config.yaml
num_hidden_layers: 14
d_expert: 64
d_shared_expert: 64
routed_scale: 0.5
num_key_value_heads: 2
norm_eps: 1e-06
positions: "learned"
attn_scale: 0.177
init_std_qkv: 0.0566
init_std_o: 0.0703
init_std_up: 0.081
lr_head: 0.0123
warmup_steps: 73
final_lr_fraction: 0.0
Below are experts of layer 11 (counted from 0) of a mixture-of-experts language model. Rows are named router (the router's row for the expert), down (a neuron's output weights, with its number) and show model dimensions 0-127. Each number is 128 + 24 x the weight over its row's rms, rounded and kept within 0 to 255. Numbers have three digits each.
After each expert's rows: "comes before" lists some tokens at least twice as common just after its tokens as in all text. This comes from a sample of Wikipedia text that the model never trained on. Tokens count by the router's weight.

# expert 110
router:130108080150144107105117102142105129186164147165125130107098135121164123098101169107178138118104153184139150144136170122100139124096156121130128143123131104090117112121120096150122092095129114129105135148109153126118157125103083169167178124140127082141116139148131105150128098099124158096154139123126160160128130113121129138105150072087112094112134120105119163147148119137148119173144
down0:134179131144114125101120132156121103110160126140104136146104149131100105130122079123113097162156139150115172137168080125116143127113147090146138107186122176102124112093110138164104138150163110120124108133102157091155119107153125113124191115110148147084152081137130133163116130114119165113130115084109102147128129136103145112119122124123123180137106140094087140134131087175112151115155
down1:153109136128092171162144134100093142110163165117126162113117147103174131106113129128138127160130102127139108133078151150167137117151117099107176130123122102090107150128132139144116128186107129112145167169154137142155162149150102160120123154120063177135152130099142144126119135167110120106085137178126136120150122159130120115114109146123144172124130120153138113138123174168165138105103
down2:156128145108107145136145136164113126126126097104117130100114132147144112110120157154126152201126120134157130112156127129142155143127124109137134122138181101081107122120117191113133128139139169113066136157108134109101127149128119131120127142172131165119105132139157100140100138111081106123160148106126169146132143136159124114127103081177143145117127045119112172117109150083103144138150
down3:148138125140129117135171128156132130115141100111162110149123173116102178111115103143159169123090134141144096186142116094117097084108145141088141151117067121108116139072112149124139106126103166142137112148100128121114115117126102134128166136110138136135143112127153114109102145119152148114160150129132081109096095132173138127143093116115093148074147110085123111126132172169105088145136
down4:166087137093098130107118158153131131139136146141107147133129130098119134102102201145148125115150119140173082104123077125136082116134135132099129096154141156109121138135134144195131135151099182139132105125124122158097075134130127137138140117091136160090144170142175084125104146122112144107157087123088143144150119114136120132109120133127170133167129090128161140142153118115100117141113
comes before: "9", "0", "1", "2", "8", "7"

# expert 70
router:114088107135149133116115113150116071140158156156115144111092172132143108115129154108135135157101173142126141157171134090130105133105172123115127149126135123100157113164126151185116151113138120094097124122118139161084107153129116167175128124135113118166114138138124140183147081125086164095151134094094163146108144096130117114110120107115126109103132102108143134157109095137164145169126
down0:191132149137118101127105137124106116135122116119078160130102140129134123111113146098121113105091139110170135125130100141108100134143133107148155113101115147130125105184123132085088140112161117140104119130166132097156110147100108148157149132152128157125173122147115132146166162102061123168134155138124137121130100149170114156129199134157089146091127099146089144103121112156132095104128
down1:142129117137116153149182139132132115099145139099119129108114125135084118138160148157100119129085081113164122107118131131090144137129159144158076100150095146139143130126114127127129143106166091165145088161144153131144101107160180137180144135084110159102130124148153132098140102123141144131125135113135156099110089126132108102115165159147111141150068148169132136147090179120150154108135
down2:103169126143096078112150158129139179103124153150073111123143130123107152120139117117120152124121136156154153131121159135112114121076157164082116114094149112171096133132138113123114095130149084128159130097115108095122183124144153150148131116129087140128115091101139119094128085119135096099129113144124133114074148137099116113163116177183150110114152126093100123147139157130110120137151
down3:134140172125107132097115116099088141118171142140133167140090116132141150119120149097151129150112145143129127090174135118169138117117176136146098114136127138137163149137110106096147121133135106084128132120129147150145093111093120134131080131096080152086096129099140186142078158150127104129125105111127159117066166114143132151107112127110129171098127097130168115150137077135160143133115
down4:089126147108100143151174103171146119123140123124134167115090134149125128115161131155154092114092083145118129130156114133126127092151126153119108157131162123151094122108147131170145120101107141141111105169142138139128139078126090104120137161136117115191137111118118110116108105114132120150113091160125155142134151096110148151143148138116084136164120172107182130135157151156144057088107
comes before: "\n", ":", "==", " ==", "|", "==="

# expert 125
router:151132124125137124118123105136106090165158107165137122131111116106181106104074174109151131090108140158139166123171175098119123174075138119117152144140128094115134092142118102156134106093156056134131137147126165146140134106123098150159160121143108124134104136165108121136126098106113152107124138093132138147111120115097131149092138084115109099116143113100120155132136096101142160169129
down0:120134108135110129169104126149110149131097151136174154127137122138116124119106099059093132094071129124152091120160118155124115157110119143125119125092146136108153146120091151175104073134102123168116170142162144152124159110148132149086136089148127144165148122112115157130103134129093131119118118129100131168148114140169162156164117107104113123126155140141162094146101164114139177149116
down1:112108160138125131157180150097153106126123104115139143091135133128101139148123166109145191150120086165145094132135133126151143129115098086109106156128114077171123136117150114142152126125127129115107131125165092122119150125159132136134142115200162154087145094135112118098129122109126135112100074159114065149143124146123172126133115146165093110127151098138164133130116177131147138120149
down2:138114099112126108092129118100183169110116155098131110158128127161129158116133127118101146117158114144146147113123063137098113137127132127167162163161112095110124155151130123143132152159103134162145145135145176124153134123129107096085153134112145083124120086093182089124103128159107153126101109104162121097158121133179144130143121072115135135107120119127163118135131166118084134133093
down3:087131088095162142114135135167135139157138119130132111165161155117078151115118110135098118139134130109111095133088122137182142134174173124138128133114160135113136119131125153158108114141127131112143115140115117117116131135094124145103107122119187182105101170110123129199143149117150125141144120161108101127143161134138120061102134176130135091128127098150058131150125152140128130105104
down4:147117142124153095146162099184119124162176134085125165083140116150137148130165121146122171161103140123139096096139133086106150131128100051095091151159116112103092127098133135106107156108162164078135149148118117147088155129140107109106122087098145120122108089145156142122118118123141146138128151144146148089119123087145099137107115128136118096113106102110135124134103106139127114146100
comes before: "1", "born", "s", " (", "son", "D"

# expert 50
router:089083116140133152110120094120097103172136166108101137127158131167146124109132130094147125110140152151111155133173131145123125131088136140107172127125145101140164142200119109156113118096159100096101138142131128164134138125104112170156181097157131119153094156148126156199129117108094149082115141123148126135124130115127146122115135116112104101094146120089129141145122079104148125117139
down0:154131109084125105118133135129161117124115145151150127157156136131095061133105124091133102141084156117151135126133155127104155106128156161127111105092124134174170148121154152109114117136139157115102148111105142176147137155136164113142145117161137120128112153116173136088147138125127115158099158109069115135121126138116123110148141129095104161103146114115109097139164099119118083195183
down1:140115112126109142107074128146128130152151131136112149131125154099122073140144156153120070100139109183165112115126133142139133121170162151170107140132145116111153087108094150136106126127155137160104124127111124150183154126132170143175096114130131117133108165130079145131130103137116168105138141159095135144136090163151144159128104090138141148157091113139162118103146146140124143112066
down2:088166128167137144109124168123105122106133081142169101112113092153154112147149109088138112084140136104135160121129102134117092119136121170161131141124131133107103124126151150133085112124136109124150139157131108154155139121103107152108140152127137161135124099162185087131119148121088143120090106133115138083091164109115128161093089161132089119157143156095156124114113116058123112112124
down3:103123079125131137121130157150124170140134127112139072144099131149136116065148166129115124097164121170167167116115148147127111143150124155154135121137116082124125065110114130121144153119131127112082145136123133192147168106143138110080122158124115140174169113099120117100105171104171150117148121144127136125103143139176170108150134124101095113123125133132157148126146107132134108148157
down4:158150131138180136154128131165143150145127074083170097111165156127120127126135139126137124127098144100172117141107132113119203135117116137145116110122126099109110131113123132136095152094101114146129120151134125115074128139147126115117138123103117086097114055085091135145109088141179142121165138098117169171083110143121157143124129088147118151111120147106120124140146157109136118135100
comes before: " ", " Total", " •", " Democratic", " P", " Party"

# expert 16
router:119097110140141142113104081135124114149170160130138138149111154109132128112130129091140143130098175144141153146170197088112137148121161083146151175103128105088123109142115111150109136121133081120105142127116150140121165157122121128149152116133125086195086125161126109170150132100100168097153136133136164147130136080128148124112173119088110105117148108135124134145113109130149141161150
down0:145149142136123155108172102145116151082107128116132099164124133116162137102072094131166113120138139108116140097094162108088138131146119088107114127128186145181132138155157142127110132096119122147130137139162142133124117093118116171127140149126091150137163117140110182121135088137193132149120147094131164133133104102127095146136141142138164115146151106152094128119102103100095127082092
down1:070114157089095113129095151135161147118114127091144102173141148113145165086154155135157131128093158106140110097146125104124126119117129144119165134141091111103139121095098153156148187131114162117139123169117137106130159138095084133157139138143114132109125183132135131117134149158163184142120121107132100071143131155128113131118111132116131147134179092114082136131158167122127146136142
down2:160118150126116104143111149196115115121255145125094142121096124098163117114105121127126125114140132136128110129106090132113164131108159125112137146165144141130118122126148138130109101148139137108096102095117153133137135103103103131139083157145104161115148097100135130139174116107113105166154124161090120118114112146128124135135126113145136151128109145136150125146161145086093167103169
down3:153092085140107164119119137131183071101115128091093135140134152102122144139099130165123143100115147152112118144127139100076131165119131122106134129140144090089125131115137143168159096090153155128117080119137139135147092114133118168100100126122111115099136162147132131104115160135124151061070143132139157131096147168126161118141135123120134159104102140115168119157167142109125110103150
down4:135138205138117125118155144111153137097145127160148152152105130109099113148124129107137129176108135135133112169136103120097123134178130118145117074139108181086128139113131113188147161124149110140094110135167154113139125108127133139146072088135108097112178123104117082115143140095079099141118136164096113115107101089126108120141164136131096139132092126136141119098130119140138124098118
comes before: ":", " of", "ing", "ed", " a", " by"

# expert 39
router:113088097146119122120138081155107105179180132155131119155124117129162118089114157118172150116124149183155180133158153129103138139113150133124128156141140106091132104152111121160150108130125075134130152150126143141108147125113078148145145128127144101134102171151140118131121100105079130110139173117114129159091136119105121111086116080106118083111152131122095146170150134119162156126143
down0:122137144107177164153090150136137138135123116129072112091131115168128141148171182110093145165120141131120111087147132161107162157158111119119154133148122118093078102090146117120134114143127117150102098123088119118111115163141119114080128152099141128124087115102143103109122113133112071134121124109150109112089122141093124159118082164154159114117171122163096101131140127135142096102124
down1:141159136138113138149156102124150141134096120125084130128077133163095115144107135107133157122096193125118101134154146132152110156122116123172156058192135143130098163159141130125116114143104150133109126154071130105079138114151108128142111110144116120156119159132128139129121177126124137148142138112133076130102147135135145115132176099143119121114118093162099119174097143135140151110177
down2:128112132117119159148105133144129112104177107160143142106138120173129101129099095094112120124144129098162148161125140086154112116126127154175143152144134125118134097091103113144124092095140114121125125106143145145113151109114106114079144117135134124167111138135154100106104143143134084135088109159142130093106093106121125103104089099173145176107159137169108148143131182097103101137063
down3:151116094129118126120137145153138108127099133146154136111156135107159152132118126133096133139145118146097152151125134149134148149153117120126137116158115173176153098097114133145142088093165143173156106146137118175069108160134123157109076108147100142138100150143115149140083101130137152129142074089170142127150115166123128115093156132118140116098150056157123162160090122101131133111123
down4:110110137130140159147173122088132117153166148110163174156120140138130174122092147114120174157172116131134134150126073118122123135156137143106111103167162099155155143136148087161121111156134128109153123175192129145131118102103133166109122141148146174092089154092157148134132101129182142095133145133125101123105130116151099110098158106129152141099133113123119130127165092115118115119130
comes before: "1", "2", "3", "4", "6", "5"

# expert 99
router:117105135131126138117109097127114118177157153166103121117146134139140111094138158120155144115144152147129123110153170119120117143095185084121149178155153129110170134195111138201161152093131100092113124137111139138111142131098133143136159118129139133140122161123141143140156115097081151071143162127096140142108135122146115126103153135118119061109147121112135125138123109127176122147160
down0:152130135146129124095157101167109115114124117072097118135127107096104114106129148133082138132108162112151124099101112101131107117146139118123136101123085122138094118145105132098045129156112146171139133147125105166131123151117120125165158171087103148121140113106110160123161111116125095115173124135123116085107100132101145106123152151153131156158119118112095139121120176145119092095189
down1:152125084103118104148198150108165121131106178127158117162103111124122111140091155145107131128163158148116169102115134139085164136088133127175155097152140095160153107131107097129094106144166116125098136140159134119124097124145146150133114111124116135120130079122133114120155092120151091148100077157119123125134122138105096141134104186144085098124141146100102118159133125152138127158133
down2:121136166125130054136089164147138111124123120117132091095129158141135111142163127126136087127122114070072137141108095165109115103086126151130155105116111117131115106175144153112119161194103159119103106138163131118109103101122135134155128098132110131134152095112120124132135112109124155140118135144125103121102117112165098133126139171144098147111096135104174142118149087180172114133115
down3:098154130137101093111162136116088109162141125092108136140157081155099135172118121101127116131149130161130149115121159109106118138102123106132140103083149115104156136156087134126126126119152130162204153145121097090116124176116141150151082148140146148131157114125132098153130160123172162137129163152136141159159152140136108116101116090111077118132151159092131107101105111128102116150162
down4:132119125122151119130100099139103104154114108133134091164135154173161152135198191103140138101126122108143142092146099155158094124129149110109125156118108123182095158137145134133074112124089130123134104067123146148140173126117156132148113104123140129070158127097178121150095096125103135128112151101110131177124116112113148133138121128116143135142151120110099106128110097110125155116099
comes before: " ", "\n", " MPC", " —", " %", " +"

# expert 61
router:117112135136130131087130113174115139152168116169096120132151138115151128110112153104161104105146132135129150119119128113120124159096143104105141135137136128107132136148147127163124113113120095115105147130128137155117119116091135168182159130117087120156113180131101115192138106088108206081156149093127157175068123112139117103106173129126132116122146113105108133160107138120136124180132
down0:143134139140165111117145094154132149132108160127102119136108121135106175091104125115108100145116150132133149110134192105111166151114114125117114128109079087122149117123107117115102105135159157060097101098102150145117095130137159159153201132123119125142126144148079144127109112134107141143139131119087116148108108151141121139102082158119125133171101090104086082104112129159113121121149
down1:118179087160150168142137112107151109130170128142135137146154139149123088151148155128124110086125082133129116144110107143141158168113135140068145107133150083082150135106134162135147102138081141116152145114153137108153085113099145143109168145116138163145113107170068137118161084137123158055117133127098128121142119129148130135090122113101150112095141125142118133153127107112119141132115
down2:101162140076139114128120146185173122112143144155130111095101153132143147161164169186170126124123129140104158102111119118109140105152127151128116109138107144118091163156136144172121130150123123098131093100145131119119118143170155091104122108139130104118105088144139116163114108098133086117094131132103126179106101107119160115113122135154120108189112080079144151116114110114138124105120
down3:123134123117122154115140123107161136113146145182052138131140133144123126146144163116152134136181127102150137164104130147140151144156129135094148105121112089145153131102129144139108141143154139150162073145120140109119169170128149098157094132137094136118166127134190094100155127128163098115121140066097131169139148146125093136164100121107142115130128114104121079139145147139152084116116
down4:107140068138096149138153082142094095072145129135112114171113099151125089146124127160091139119120161110155111135139126132143075144167134160136179103117113133109140132121097149123145144136112141137125100142136127105146135097122131166108160136081127118180149121155149118127093131173138136160145127114135104157129147149156134108167120139120092127096173088090095121114150136138116159171105
comes before: " |", ".", "–", "0", "%", "5"

# expert 72
router:131123092134161118109140107161094124141168134163143153113135138108172120073119142088159105129095168149167174148143138123116121154099153084142163133130168097117152147137157095158128153121103110075135139124089124151118137109119111152131140103138112091164097150131100127180115129113123141090134176098131159131088158117128134120114145109126114098128160113116099145171150122106159153143140
down0:171123147136077097111144136149112169152125111149101133104075116113182118143119120109137102096121133183113125156125118153147155131103136144086159111144131162104153107140104104160131121129134137173089100136137099081113158077104103111137171121113151120135117125124135113134171133136102135110120112112155113128109143184154174117148110129109129093148134152118143121158124142146086115152184
down1:109105117137127119105124113101150118139096139120118128115126100175084125107139098134151125129135079155132118174098102137157119168168154152129131093156151154104089111078081150141118126132153134122100077161111141136089147159119117107159082113062193115131109126146140134163164143087127101109129130154136125155155129127116154134110131127136103149130110127122130138129122060139127134125096
down2:154149126041148124120115115136157126158148120147128138130089127128108119101132103143139142136144066134156101117152134138131118170149167127136177138151147165128156103127183129098127125140115148144107098106169098143152145122131094123132099108125120083137160159096115129180130120089145095143112152134133084118136150162175110096134121142148107128123129090162138165156154118091128125111120
down3:150119136129162170101106093153114142080104111148116138173177136170155124147112162109148149116156143132112114155098172113116149177147139146089131159155131104088113093120154114139132138124111117161164100131133115078141116149173126135159165116149138130130151149113147123124168111152148133106080118115140089127140116126153100104130173147124141099139098178163168128135116096122132130137098
down4:122126141112148132152132106155120149088127126149120115097151123131124149174150135127125111157112124113145179189108152106159135184146129083114148153128091143091148134152124095122140102131116127172132130114112131129092063154122134151135118104081120151073086137122112043131143102133134120106111094161123155133149150148121130141121137169125122117118161110102092134153137092151120136113144
comes before: ",", ".", " ", "–", ")", " and"

# expert 79
router:127109107117128138072113094154110141167178142173113141110133148126155136077083152124163098081143126166126145125128152117099118150110144102077131134141134116127126123130158115173139118094139101100124137125111148133114150134069100155145171130140109115149117159131102114175143074099121169088158137116108141174112131126148126128094144118106123103118144110102085139120117125130152126176132
down0:131094123099132126131152115091092117128174137158135095101163091133115090115145174132154125151159087123132150137148135150139106125168119146121098119130126165116171069133095180139122099148113106118141170106129153138148133097127071138160097153098134125155131139122169126136157143131131144124139123169107131133155090159160128118123167118094151090139102124106106087145102169119131140098109
down1:194133112097158177099134128133144144133142096148099123134140136143087083113159146112145114130139133135105106136093112119135119134121140112151148118117096108177133153084142114079144147124151142152149168149155126114116120075108099156195169118150144124114155148105167127109136126124107146129134140096123142145117176121118085148112168114104182119065130143154156131143146130135127146111131
down2:135123109145142118080121126098135146103045138109124147141107140166138125094139142098148161117137114135135150112132144157158167116160093114127108127107101162113181155181104115116142146129154125110130097097100141114107133133118118099144127140112130090158114116096129171135099093148103122122149129110143113114118173115169136094124121098129149053141133161122149128153093137131163140080148
down3:155091118123129128216142103114112123152100133150105128147112144157120134121118129186147120109149161108151123121116111068115120141119166149147149108088131129129098145129100119158133114146135089128140117101110174134097121112132137113162102144133124064096180144127182098112104163129139129145169161123155138143156142134118132153130153088133144125103140145138074141171129157112120137124135
down4:085131125100100134119139123121121179099130131146135128098154154103060139177143110151142108183137182082101145133148119143134168146184104122100161140124135152115089134106109131138149116152106110152140111154168097144114136137138100130162147187105145119126161163151147168125128110125143169124146132098147124158146126150106101119118120123156146136127128114139103169132147126081146159150132
comes before: "0", "–", ".", " |", "th", "9"

# expert 83
router:118083146105130133099118066145127104175191122138098122136151131128146108096118144093174122141130137141162176101155137131117150140105150126128139134147120123076120135203126155138140099106119092138119138129119152136082113136091113151154152108124139104150109151160128117146131105081139162091140153114090115129077129115159121114089150141140097105128130096129098131178110121146136134139136
down0:140132183114103107143105131155132124144112081113114108151070131150103114099098098094138137165090123143124159089093130100171122148131119129185164127121116114070117131161177130113120124086123156110131124157087162142144090128124130153158160094120131119113118133111098144162139118148127127142128123142109135146114117098070146109135161117109136147130154150151159139137137105122101114191128
down1:165071111157113089101126128150115148190124110130120144148145132167143102145107116134136121131154137169133125152133072136117116085141143107089153162097127147148144110142106139153076120113141115120134163136122110122163114083116104107134116120162139145123112162134110104133118128158129132094127116176135126093135101128130072167106075146105203148134150122107122143107120120129112174129123
down2:170120145130152105097116157144147158113122123093120144158104145153131177125154139111125125146126077093125135099136162119094100069180122126135117153145131126104125118125123154129131149110154070145124108112122141105148127133162127137117118134110171138122142090150133085086157155097064149124076110126140138139154131106130140103122171151167147127173132128124132142103149114164140174163099
down3:131126124145161107131175142127149134124120174150142143123131120111179144199123139131154103155163104130129113127162138140132153116111097168139115131098133130112151133120145114096122121121134165126069150161138112136137144097079157076166126122162102152147077106124134142094093082111174140123110135124064131160146135096111121153126115177128140123145111156154131113145132123150152104097126
down4:171135155117149083116102149132127101129141136112118168113110093146098137136140154120115135106111119093130109141092160104142083119156141089114167146162123107110084114076122158145124131168097129110157107109116142135103148164123087119102126110089138152146081152104127110142077110111157135154115139096135127107118113119139111139098109146121085134098107077156155117115165096108169123136083
comes before: "1", "2", " |", "3", "0", "4"

# expert 98
router:146103127122137152079130101160112088163190133140093134138157122121149138120115139112168125123137155132146174097149146133117156124116158093110155157138147104125126110153103145141120104114128071104123133135127157159122136114122135174170181100104119117149105155173123126162141083103124154122155147132112139172082136138108143086098145109117108080135141118129087140175124108107124150127154
down0:104102189141130142112122120155101125157110138166182103117120101093120109099089148151163130093121129078135129137165107146128152100146116093099139122150180124128103085113139134136170128148121150122102100119085146133166187113151105155172138106144126109122124135134106158146118126103109139131101104154085135146128152130127118125116150151120133130158149143073160111122159082120169129150119
down1:098082134136170130175107124136140102159146130132084105090097089085113173106081127110116110129088142103129118142134137092130089132131121133124091103117159120104115139086144115140148129157141105146067151093133121135131135164128154067162135119111097176125110111116103142116125098117144120104149164086143125136127119137100141148114139133069126106150166138117140107133105164151117157134138
down2:120141117140160121115131092112125106109104119184096137075131153101112146160150146123105107144152169135098119142133108142100103107159134159067112174125137101146133152145090116119108148135163131150156111117125107131159120166102067126146100144118165120160122119165149124170108113153109182135156126122120094104136144135132151136152106133129094123132125132103095120100133097124186149177121
down3:121151143145109106112157164125125119131155148108145134120085109059093100101109114131099146130140146108116130118138108151102121132127121109109134105128198107100123125156100071148120088095102122067145116159132185107138122137135130095098139158128126144146111092119123085107125122160082157130135158120138115119083125145123103151136097142147114119081117104139189101134138118124138094133115
down4:113105139139140176132108139154111107168059109148112091119142110142129103132170131137115133165124095097115132131178147144135151072136133139157101128121149120141095134152159096152163156130129164081108109121128097140092102114132160135140149133147159148110120117120111137107133112127130121134189134143162147136129130133103128068137112072112118157150143177116147144160169127098153136167126
comes before: "1", "2", "3", "4", "5", "6"

# expert 103
router:122111119150137142129122120139126110176159146150142139121116115140172132090101153081153152129101136146136185112152158123114121147096144092125163158116131104085122094138106128192112137136122081096127135136130143168126129119118113158165168100119127101155102149148105114185125128127111157124133142109095158174078131111130136100125149113133103096090158083128111160136111122105170129148157
down0:117114129108157150145155156103107152148147141156128113098181136122168122134105142166090121133131136098140114143140146088153152136087148163129160108105125124121144147105118145144126098101102147149143126166143111136117170072133119166119139147138152112138082100135134209093130124099115153123133140111116121148108131109146146136158135150081086123100123172126113126183138142115148084115082
down1:144137165145094149107133102163107175119156112109173125138094121132142116108128162142155071118159113090107160109127131099104161100094136160146132153159144141100134146114101132103160075122137137107107127080110151150126138157153113177166133119147149143097088142115108102117123163098117128137173131086124116121123147120113146154161135162101126101139104142102113084127123155124119123177105
down2:131149135164142149150145141154101110145124116164122149131136086128141172088173112101106152083126134107099156149143146113120100103140143089134126138160144152132119118112128102156117120150124138115182109179126137075131128117120144134115122162134179107094149114123131119115131110078144113080127115169109068144094099118157132097137089128128130085156136142088132113136118124124109088085165
down3:121128087103151073104138153090102100124118126109163173147140137134114144112128146160170108105126081125135059121176121141142121126144113102144124100100131114105124150172137171163157102102088103158136101136139109161102172140137122131110079135125121100121143175118140098135108101137130142146130122118099175086131093118147119136091136151133118127109125136158118101110123105160154134082118
down4:098137126119124133121122152112131146170134129150153119099124096121170111133132129170102129128159154079172131122121133171132109157144124116145134139127158151144120149092115114113120137158079082145171109124105080118120092130166131109203109148184160084130113135138175143143121128126108158111117086103112123159146123100142124138142110146141136136146083135107086113078140136119144175130140
comes before: " the", ":", " a", " John", " S", " J"

# expert 45
router:107109112137148129109129129130083123133159132134102160131115154121168090079116149123150132118115152151125135144147143097106115145100174115098164132116157061109119090154138114189139139087158079102088138083115139133134164147107128154166143097114096112116092154123131127152123117105122126104113159145125127144095167093157126104101140125129103110117175127135103158148129085109138164143130
down0:133137158131077163136122139101175167160154131094123143104130106137143147127191127130133144125148068119098161149140105107091134149137113148141172142134073130153155133145140131091139130119118102130154125133131133081113187114137128144142131124089145133133120145136149144130174138109147113135172124101161131119125127132129133128127138134097093168122084100155096145133095061105091125111091
down1:130116087088101115157132088121082100123099125141129097080136124153085099131131123130155155159154106153132099137112118145119141114140113156075127145085184091155089171125104140141136114114126110132121099173110123155142140138097125111155149121169105092132127112120119147127164125106106142138136136116095156104083105101110128110148130127150133136173180126139139097097128095113088142132177
down2:086128094119160134131104116145129119147100109121099120122132132134105149162073096111158099126108160098167091175097126097134105115114120185171132125117109102130187142155127153145158115168136148123135131132108083123148096125132132104112162162118144122134112099077078125112125180111144108142107103126125110099111120106128118085118141093133107111078152113115127119150146153134100114093150
down3:107138137128118144075134123151134112094122101120099132123137133138147147085122095152117126162162089145133097111128116121127118155170146093129140146120083156103111117118129133138158153144155128125116137142171161161136096171149095102129140157134134114119107167113160097137104092101117136166110116138061112134127122141140161156137189104153136110150130097132132135134136072101065089100160
down4:128125129124155142081131121146137140124105159072145105155137169089147156112134124133081095077106116164130091126161142115155173121113138114100144121126134127108122074131137131121130137138117126188169119130087150111101110127176095139123148153129111145133103169101103118110123146133103112165133137170138138110098148095135133120164093076112116142114142127092161165102122159146084115135123
comes before: ",", ".", " States", " and", " of", " in"

# expert 22
router:139113101150145155113125098148110132130139140146121128121144124088158132078124135091149122091120164140121170115148137146112157122108130134120166141142145087130106098138088142140124156115110096100118134148089157139107132080085096162157153123106134122179112137128097138143140100125122131122154172096118182147098152134115144094116156101135095099096146129138097159149091127084140139194163
down0:106148147127136126115136180144102078120097132170153103158100185122140135143165133141122138097073080168112137100135098128143122130124105189120126122165169067129158132124123109171116127135104154158132141106124120139144113114100135116127127118132185152124122089078132123107119137134122135096132097147131107108127114092133100118146143081158152114103111143160087106123115117162113160131129
down1:114092093165166120097120116133156135097100132152137155143111121112150096115105096136121140146114137138104122109105175163132091103099149163109148147111131096140113164129142134147135130129127216134135195144156111132119149108151101115155102137104184085122102132161128146164152105114121128125094089136136148145115133116133118124112130060129135129159101123133134107110153147114148104092098
down2:143132148110123120169101122115135160160172132190154175119154120158132141151145067133117137115137109102136080096138142118144112081115102117186111146095149187109153105121171115133117109128107134151147113136122125119115136126134117147113128110131160117155138144127146153162117138138114091146151065103109127081179146123140104130136087138118148134082124159120116146140098151111150131159112
down3:159137091131119109067118113143104107107139139116090134086105112151130104172149074120155148133140094125102156112127144141144118115114165152132200110135117130136143103139116126133150111111112200142127126130094140116139102119114120082125106143112138156115125131161130159124151111128159122131092148146125106139084105152193115112158166096144159112085130115163097180135118147128116123118124
down4:120102153119120161171142162142105147129141113172123085160130168160138113117127123091146149119118109108133121113108134084147144164114129094120150135107102102144180115138167113097160119104114111121138151192123141121121141101090118140142129136141144135149120083180124142074152140125097162089132147105156123154131154120146129161093123165109123095124135087172161107149152087111122114109105
comes before: " the", " a", " his", " her", " he", " its"

# expert 118
router:129120084151152141096110107138123103175202153131140141143120138123157149107116138101171140138133165147157163117152162090141136140120167087122133152122154111114136115164124124161109128095125098085107132138126168152110119120127117150158140092117116091148101142148097119155147095105096165128146181121139154140099150113112130104099122085104115095119167116117115156160133109095155151138165
down0:131122113168124152153126129118108101155143128126131159121147112138089156111137107118111128159148111156107071142132118130105120112138142113130157179090162116172114101132160047129137111151166163112143089137131125148135176134162141114098112097109119147103115138151124120147143127161144120109087117160105099156121104158117113109167131149118074118094160179153134078124142140141111142142104
down1:131119144119121126118101136146150088129085148114124120110100143147133117133112083163094107133119122091154126094105160125078130136154141156164129094127143141143113106167113145122157148162082145148128109159148082100166119102096121144119114141133172167103139125157126098116139137162154120134127143151150125096161125121116130144092156137146096125112057115140102126094113180109125139195100
down2:161130128110124118084136168157118146151097141170134147107132133128135144113109111130173111105131132150103148088153126131108083127141070105113119161146166138092115143149119132156099102115134162122120168133108120139142141145170097147183131109142170141125150158119116120164111138079142141138102162134157143128113141126098121150162117089091136076110144114115167162102148182114138154168115
down3:138147088102151153142146136123168116084155125117151145160104142117140105165101124063114144133086117119149144185122131138161122151168156125114129126131119185161114177099120124120165163151144098127171140132145124149080141122141148110137179094130138111113139142128112157137120116115165061128135123116099145118113143117142108142137116120138167135158090137113177135119134093104123138088135
down4:159160131149146074110120183121105112107122153165110092120140110111111145114089102129102141107142139118123144115110147152109139144130148179176049135118094137155125144182143142164116159112101160145150127095135128145154127139130107095130161171127135129095142118156128152087124156146126126150097168090118098138092101094131144131119115164139135125143128124174126110148142160095101129117134
comes before: "9", "2", "1", " |", "8", "0"

# expert 13
router:127095143126147139097125081156102123139165130155102126127145148160180128113109150070142122134154144159132170118162134120124123123073154115119166153114129109087146129166133137136095143115119093070130143146137163162105129119130111161149139123151121104148086119144123145182133100097122133083134121112112163167115119100120146134117164102080122101112142109112101132176116091100134127125162
down0:124140156129162104121098103096118098148138110111155117157117114108118145148108134162134155128141155104131152146151124123116094119151114074155122106097155144113150121136178126140116147097120167129160147149126116161132132113144154163105113122102110142116130135088141168104114188117136080100094099177081134122095137107131164133059139111135171124127156125143124114133125135087177156164113
down1:118136121128132118157107122134141112147126113147095116095130078139144120132089155118073155110163137130151129101131148152085129115156116129162140113122160106145097140113170130150131109158102124148147149149123177103139108085132096107130132147106075124146119118111172138093107129085136169142090168106173172102111126138138146130106111138156192161145109128156143140186119111125160109131126
down2:111168159122138152110090155169160166134110120120129146132125153121135117132129129151094107118146102119084101113117126095160183098113140159118086121123149089124139119144077162115116143118075132165121140171123128119179153119172111128093135150109119123160114133121132150162146127120146126119137099171107170115121120096177128153128130200134130105123130134106141135177148120168103130107139
down3:127139162082163132159123098110145143132118151165084141134124100073111127120159120130143122111122097095132094171198106149098108122134138107088131142099107128117120102099142099141089168115120131118112123127125111108148119130119149103162121138150114092150133089123111120146121139116152153120126100107136146180181109118148111160128089076160136145129122134152073149163119143099098155094133
down4:177104108186092094125167151151131147167145154094126144147128162112130169112126132172093145069145130129136094124146159161127191122145157127112136091129135118135090171140120129151137151112129156119115117141156141136144113137145099127095117132138113134138128102099144117090179144078154129143086161160095113113155119129138130096136119122114163107146098093129143121130171133133094109112112
comes before: " ", " |", " the", "%", "4", " election"